config = dict(
    n_layer=13,
    n_experts=16,
    activation='geglu',
    balance_loss=0.000121,
    init_std_router=0.0188,
    norm_eps=1e-05,
    rope_fraction=1.0,
    tie_embeddings=True,
    init='uniform',
    optimizer='muon_variant',
    schedule='wsd',
    decay_shape='square',
    doc_mask=True,
    steps=5533,
)
Below are experts of layer 3 (counted from 0) of a mixture-of-experts language model. Rows are named router (the router's row for the expert), gate (a neuron's input weights, with its number), up (a neuron's input weights, with its number) and show model dimensions 0-63. Each number is 128 + 24 x the weight over its row's rms, rounded and kept within 0 to 255. Numbers have three digits each.
After each expert's rows: "gets" lists some tokens that make up at least twice as much of what it gets as of all text. This comes from a sample of Wikipedia text that the model never trained on. Tokens count by the router's weight.

# expert 11
router:103080095165099116123087157119126156138141155105180153094082154093132149133148123160147132152101127114174090130172132110093178135105141118144093136113134113145158142102110092131127104145117112
gate0:101156152152153096078098064136100156135107156117132150133156139110102125134103165149125086175108104174130116141135114171161142130111116133138201124136125119127104104179121116131091135118147134
up0:072133138153135133094148142161116088109100130084176102127122141127147119117110105111133133158151080119131104106139111163092139134165122102145132170169121112114109141129130158143089142139121145
gate1:110112137122120143151152130139110138157154137163118166112091121098119117118111152194122178173136126141137096154136142126167153147121119107152149122141073147113161088102134120135103134148075097
up1:101109108103112155133161063131092119174093157089111141130126141140083071140142127159107112096116114129114123081142123114119106117144157122093144110132108120137147147136152152121159138157156156
gate2:135096142135087157131124168128131128127122149125156147153163146102104113069099129149119125165168120147147113149160147127131101118137143099130142125118144121150160151099107096067154139135150154
up2:147071079112125111098130122114160099132119098120133135166153141097121120105138100054157130135106112084171144139105114117103140139135163130123129129116135129115117160123100126087150140102160148
gate3:117130135175116131142118146121129161104116157138156136119138171144135100091109175165112065115108110151125150124138154118143137162145110188127112109106125118130095100104121108138155136127085187
up3:096160170130137097096129146168141159127149144131088138127183147154130165114105120153122093131101089108105154120097108104133143135164142081169103106130128137115140178099168125142107121113099134
gate4:193112109182098123122146108144153146117128156146139142115125131128141087121131149143135151149168147125139117130095135136120187132118156148141127061136166118166087113129123096102136115113136178
up4:166153114111161159102125127147122124135118116155143132130175120153133129132160150130119157142137128141140112152099126115132154150163147116152082119153136149109085159140160123163141123138117133
gets: " |", "-", " ", ";", ":", " 0"

# expert 2
router:100135160141082130103145144134139122109127116149094135118098188089104155136129148120190102166107130129121128129141137081146116143183175156132147126124115174137123106112095162108090118136113133
gate0:146149119118107206172178130108131112144137164125117160114084180124174167124114106091158139132117121162134139123138138081115124145142155126172116133091167151109105098147129135086118129098128081
up0:085070151160137191117130124109108130183111129148127128145130141139100099165150161124146094148113144155131105118139126100131144139116117075080134126108142161129117123120091124077116125157110143
gate1:067141108143094081145149131097154132112124113138105106116143173069153100104128121098104117175108153130139112124168105120141160153162126160119112115171132123137139111111098151090142147133100131
up1:127125123120156122097135147153122141099130129146145143170110133095104149156122111104194107147101109174161114135100137101118138168100075175100109125177125127116092162081113101106149118146171117
gate2:126135150082102104094134082110126116142176127108127135116146135147137142162151120135150150107123095099134124159150104077113117121138133144157131134149103156114112086088136149141100111121065142
up2:161159119098133123154123130136129125120138134148135131147090151127135129113161112141088089176139154150136137116130102103137135067094116169126132136106117177139102147148122145149140110180142101
gate3:102129147109113138149095113097148120112142149139129103128090180107124137157108157133121099164119120149144181150144131105112110100163143149095183113161115135098128168109154129182122097085153069
up3:099173170122137109131124126146145110107147103185158136157130136118158149115163143105138147146104087089114071135121129144139080140109165118168092130146144135076172111156131096150145132085159129
gate4:131098159149101130134125122144135134119091104150160116135086122098157123143160168081104099122104113148075143142144147180118110137161156110124162156129163102161107117153104154119113131122170121
up4:100115137131106126149133180082110143163162166127130127121146162123106124135166167102110116159128086150141143070127105120084133139120137134131147167096109122090138116119130159152123132134143130
gets: " to", " was", "ed", "le", "ly", "or"

# expert 5
router:186122070161137129080101122149153130121140109147162115128155138103145151144188121139114112146146116151168119113141121110157094138107145150124128117113101171132152137124143162156117106126122166
gate0:090120153072143128120056143172125139128098101128155144115156122125078154157149144092156126114111096135133168132175096106106136156123110127094134120102113142098149125119149125147140141120115108
up0:075109173104143114123144141112147117127140150130133120131145135123148072129115129107128153106118093143112117110117172122125130111124100193095081078131157180074112107120110131104110118152094182
gate1:140107099144129145105138124150117110117100094193137138117167140116146141172113140128105167184160088078140172120117159116123132103112122140130137110078125143138111162122152152163139107128130101
up1:148137139114142168129132162139114121110114113083150109138120152127108147116114090128082168133161115144150135058130108084147118134148115117137121158131171145111146122142113140104108121095107147
gate2:140119177148113126110150081113142160123098145122117122109115104106135175146120142121132092138094130162128139102130102112174134121082101109176103115130119081127142132168137130146112108110139091
up2:159090130093094169086119117105134079112093102117121114160096108138104156105111107138140113146088095138126110129126117159135116117083143156125110096149136120114158170110139118146170107113158112
gate3:144140134135160125133120159179143122117161101134117152195122121161109122108140110114110150123155090132172126103115102090152112131106135092146152119129132136128156111111155137177128122096110135
up3:143158146122095105078120134138103133092150110124113112174162140131107096089111135106154099090108101136127081135167120133124170097177136123110163137120171140082113113115142143129133123117106096
gate4:147137134121140115121108131112152142158130135164117150114074103115115120121126080113142084093138103167092096162117104093140089139156121137104123137168153150150132151113136121133106126127134115
up4:135126145085116129136093138144104123101130121138111121135125150142121161126083155187120095103170137090134186110164143098149135139088147114165107096115145163108122132157139128110136140133146152
gets: "\n", "s", "ing", "er", "es", "ed"

# expert 13
router:152106089145128117142162106117160152100135130177144185156109110122125088139160125099117107135125156121151149123138115127129140165130179138106133121125122129122141094112126065142123096123101143
gate0:161129165132124125131142117132152120111140101184168145130164137156150148154112118114115151151108129160135106123114080189109101149114121138154144142112167095106176100118146164151096113148126132
up0:094168104184146110103132161113161141135167171130152112121140170127125126154142114130160150183175136148161126083105127125140107118108074105126102134102083122152085143146112146100107129152157128
gate1:167107116129156107142148140092159168124135145156120108128134141110107110160122151146171124148134111115122154117130140121118136166115135110092179120120141165098117160142140154151134146148148104
up1:185125147113139176128136152113110100123139157166130118146091143157111109168166145138111103156102124152142122078111102146148116141097065113115113152123089141114127138113134126153122124125121128
gate2:112092114152148114148126112155112107124144151107128164107124101120130094097090063075094112117136106122142141075121143095129138188086123124143150109114141116083108108136106139128131108115110106
up2:166117089116104128122144163119135106186159120102116096132130120142130153128147133150131104132176109083101106109093142136142128124113147100118130143109135096158144129144123154145128130154125121
gate3:156138091099118138152135099115083114163140132140118160110147134126132122104070132080128117133118131111109152122169132158156103117135141118123131140117121135110102115156132155116161122140127122
up3:143155131125157119118134116151158178108142132126134137139110125120143180133087150120083154171118121101155120073123115124087136076118122168103177131103116111116124128163154125145152123123098146
gate4:108075152098133149145113136105171143151136135107120126138142131165138132119151102165154119118101117125100103089129101127158121117109127155134110123147134166102116103111096087134151115131111110
up4:152127095153127098166140095123130160142136156147139149116111086112103146137105167151118121133168111122130117085103146138087126111143076138141094160108127150139148131101116138110117126139120116
gets: "a", "i", "-", "s", "al", ","

# expert 12
router:114103114119135128118114147104109148137098078157132113146110128133118107142119122109133181162129125138179076124131125067149126101122147147147133116132162143138114106074148153092100123130117134
gate0:116151119131139127090145127072122140108167130154158118102120160128109120164121140080137115126113133086134114122125149118136187115151166162115129127146148109090126120163151163144171131134143117
up0:136150147126146144118157134135113122129159158147073104113158108168082128180136134140148121119144133141127131140175087078172117149112134142109135133133106080152143149146164141110115124111145134
gate1:118095123145146126086119155147101124113110145143122134119103158129110105172113092151166136126101143137151127150152109130163119124069137164146134119142126138146137105119124123165099130167121160
up1:110148143103135099193140180128124113122107152126149151141128145108100106175144110123106182130119122105126056124112088082122098127133121122141132131079147117163151107177153120115143142135097112
gate2:141147163141124154126077166131159121133120089156148083138118118118125124135153119135150160141147066103142128182147132115186139133146140124145118128141138095107145141130140128106126128164103147
up2:108175147149168172119155132126130132135134142161141113144160143176139122120085131071107147139127115142113119132089141119124166064119103109089133090127113117150121120083154139115125130121159136
gate3:114121112116123142115160131119111083121094083061153116140147123129143085118123127087142125122094092119149098106094125125139114099138160169102127133119121111122124119118120084083140126141129118
up3:118115080144097125122132153129087169109133115166160126091152088117124109142123088112137094144079128143139083103127147075150124079136130132150110144106106150118075132102112091088160127117126159
gate4:131070124116142136113127145150109097127123126123132120123153166137144093165135108161122158102154130158139133136119129127196142126138171155090127118171097122160138146135153046124117133082134155
up4:148133110141115122129161159117125138139137132150136159125170111149122129129088116140154103117144151148129146125169114097136145103133130126104142122097139116194208129101118161165138120115139120
gets: " the", " of", " and", " in", ",", " to"

# expert 7
router:184122144148108152121107128149119116106132117090086146136116109160113169138095121145118119111125115158163122110197138126122153142114124153148121131165085138117117140136135150152090110195120122
gate0:140144122185121126051148118111161116101129104142129117116130116142138163135170120097159094133177091107140107134158155133150112126115113120123107161114110085136161168125111135138132108138155131
up0:137148140125118137125123142111128108109127107146092138121119123141094141155164138145126142134122069149084116112163142126124127158093122092130099108113134133126168075086122138105082134130112101
gate1:183149127145124158126145166161082129148167134145116138096111048129131111136140123100128140090096113130112101126148137104129170111145120147161097123162076103164082168112118120133096122132118125
up1:143122124129152144128087160141167168144111162136136133134148158103134145114094104077154091104113107064129057124130112129108097126130112136137111158109150131079111157122114141097110149143115091
gate2:117143151139109134132087097106107112126115126134119174129105127121144139100091110155162081141172096116163115155145111134133143172148117117085165119128126130119144110128126191098126119151138136
up2:155134120111118123110146121139147143153126113064165149106112095097116108165134202118144130135124116123095129138055153128135115171118111110143150146141141155154183108154161152146133136119121117
gate3:105112151114111125096150105109151131121157109118107152145137051111129124136111134125158092162123153119139125169081167170165131108139110163111114109142157157092132144172124109124129124135090108
up3:115121092118165144118178085119104109092117143128131131128115146169162127140148071117173129104077111142128130124129178105131088122138100127111142113148142142147136106132158155124145128082112145
gate4:158137133136104097107142147116128156107086112163124094123114117105127152124129147093121111144127142132188112135194146132176129131108104107129146138150091160134136096117107117148111120172088134
up4:135120098121133100136112111095130106111120140106183117134148138109093088142143092107137110115128148117098145116136117162146122096147121142122197123149120097112114165128123145149120115132122080
gets: "\n", "\"", " (", ")", " was", "y"

# expert 0
router:176133109114094147122127127141157141164131148134153087164148159137098133158130093167151126135145149168149091136148150129098157116129108193161144066150099120126170132109109117123102122086098105
gate0:150136121159152168104123112068107101107132166135153154118139136121106133178107129129171137144094129087149090144114143132140122141122143161098128094133088108123164143113144084114157112094148108
up0:134160142200156175131152133150098131138097119157108161136094132150137103079133158110098135107098140119139105091092114090144134114084146099144082181125108170147142129139125146155105107171109151
gate1:139147157111118124147156146142150125146116131114149106099133133173131151171140081162155130103145125136149116148121118082183146147084104150136176082178122115120123122164160114166104130123108121
up1:133141156136090138131074177106085162128119108148129120072125118126068130143116122130152117158133121146106114134126150130123145071107127115127142139156152115127102116142116112148105132174138098
gate2:125141138169156070161109150162094126116109132164138076090105143165113117161137130090153127144105099142125117099127152151127119118090140128104147087168106149099102133126087157114118127104166099
up2:149114126128102093151125141106091098113097145111125139097118085132162093111100137126147144169118115133129113120136132160144157133171133134160137152120069090117158119109128102174171115107108163
gate3:089157143138116137108157111131098167132141132144141121118139167123117113148104114124150189134098128177150114150129175131132167140132144146137128124149112112127166097149108167100088131095104132
up3:147120084144101175129080109136165129174129133162141114164103130123097103077135144131132124111175145098126111118081138108136080106107170123140105139147128102178089123150158081128135119152145152
gate4:167098067145106135146175078154163135065137140174109130165115107138127105120134102150089178141144107156105137125151114120144093151136151125138153123105179128099148146162131152116076114125142117
up4:179154139169138132150118115109170133087102113084109094134103151108134137121139115091130121109139157123100103081131097145135125147096166153117130074129154126122129152105127110142112126107127144
gets: "\n", "==", "===", " film", " team", "ation"

# expert 15
router:140104102123092127110121158150175134092138123159158093112153066101143140155120136105092130150121120123167136081113123117152136158073150081132181099141102141098153159121106127147130118090104143
gate0:131143118119086112121159115113164119056088128117087133150150139152100135151131186131124144149121117127130135097114129117114107175124123119120120079154120133093125130123157139121099118137103154
up0:122147133114137102122124121135138075114124096136126114129133118092160101126115136099105098107176140105119159132139134178158103128116175121130156163155106097145110121110122113102125130151134147
gate1:078138160076088125118101149098161177157155135157130116159135089127090167149103119125125120133141136128130101074123088146120107114072122102159120125151155149101127068147123142136114114143117174
up1:149174119140153159136092168159152134137132129130185146102124142136085097101136135139089152138107095108118175152103125087081096128158145128110151138161126131127112132110079144095131115152133178
gate2:132114102152123139121149157135138130121128103134134145101162125145136174179126159142109129136143143115126115104110124127113130170134102122159121105163144134107120093128098139139138123118104095
up2:156132140136135141108127101110157130139141094180113091132133120129191147093107148122141131143119173148135147123100123110156154109150152159151121131128126139153142158113155088160112120160071196
gate3:137073082120115105141142127150102160117134076160092123133151138088133140203168130169110133140153160123139110078110071140131102148118104113099149133144124161093147154126145136143144137120107188
up3:123131079167143094140127117150163144153164137138156113214089125133104146130129116125139183159120138111131147111130126131129135107123132137101166126126108138133138145129130097166130119098123120
gate4:109177130154151145075147128136136141150102143121174141086099102092158123128140136107105158149175132143121103156145093094105113123102111133137129102112086076138124129132124082173137093158139116
up4:158127137099139142103124181131098147099190153136136134134153117172150124144105143147107113147132160135119143133111121109159109118121128099135146166132124132110134166136111121169146144126152115
gets: "ic", ".", "on", "al", "i", "is"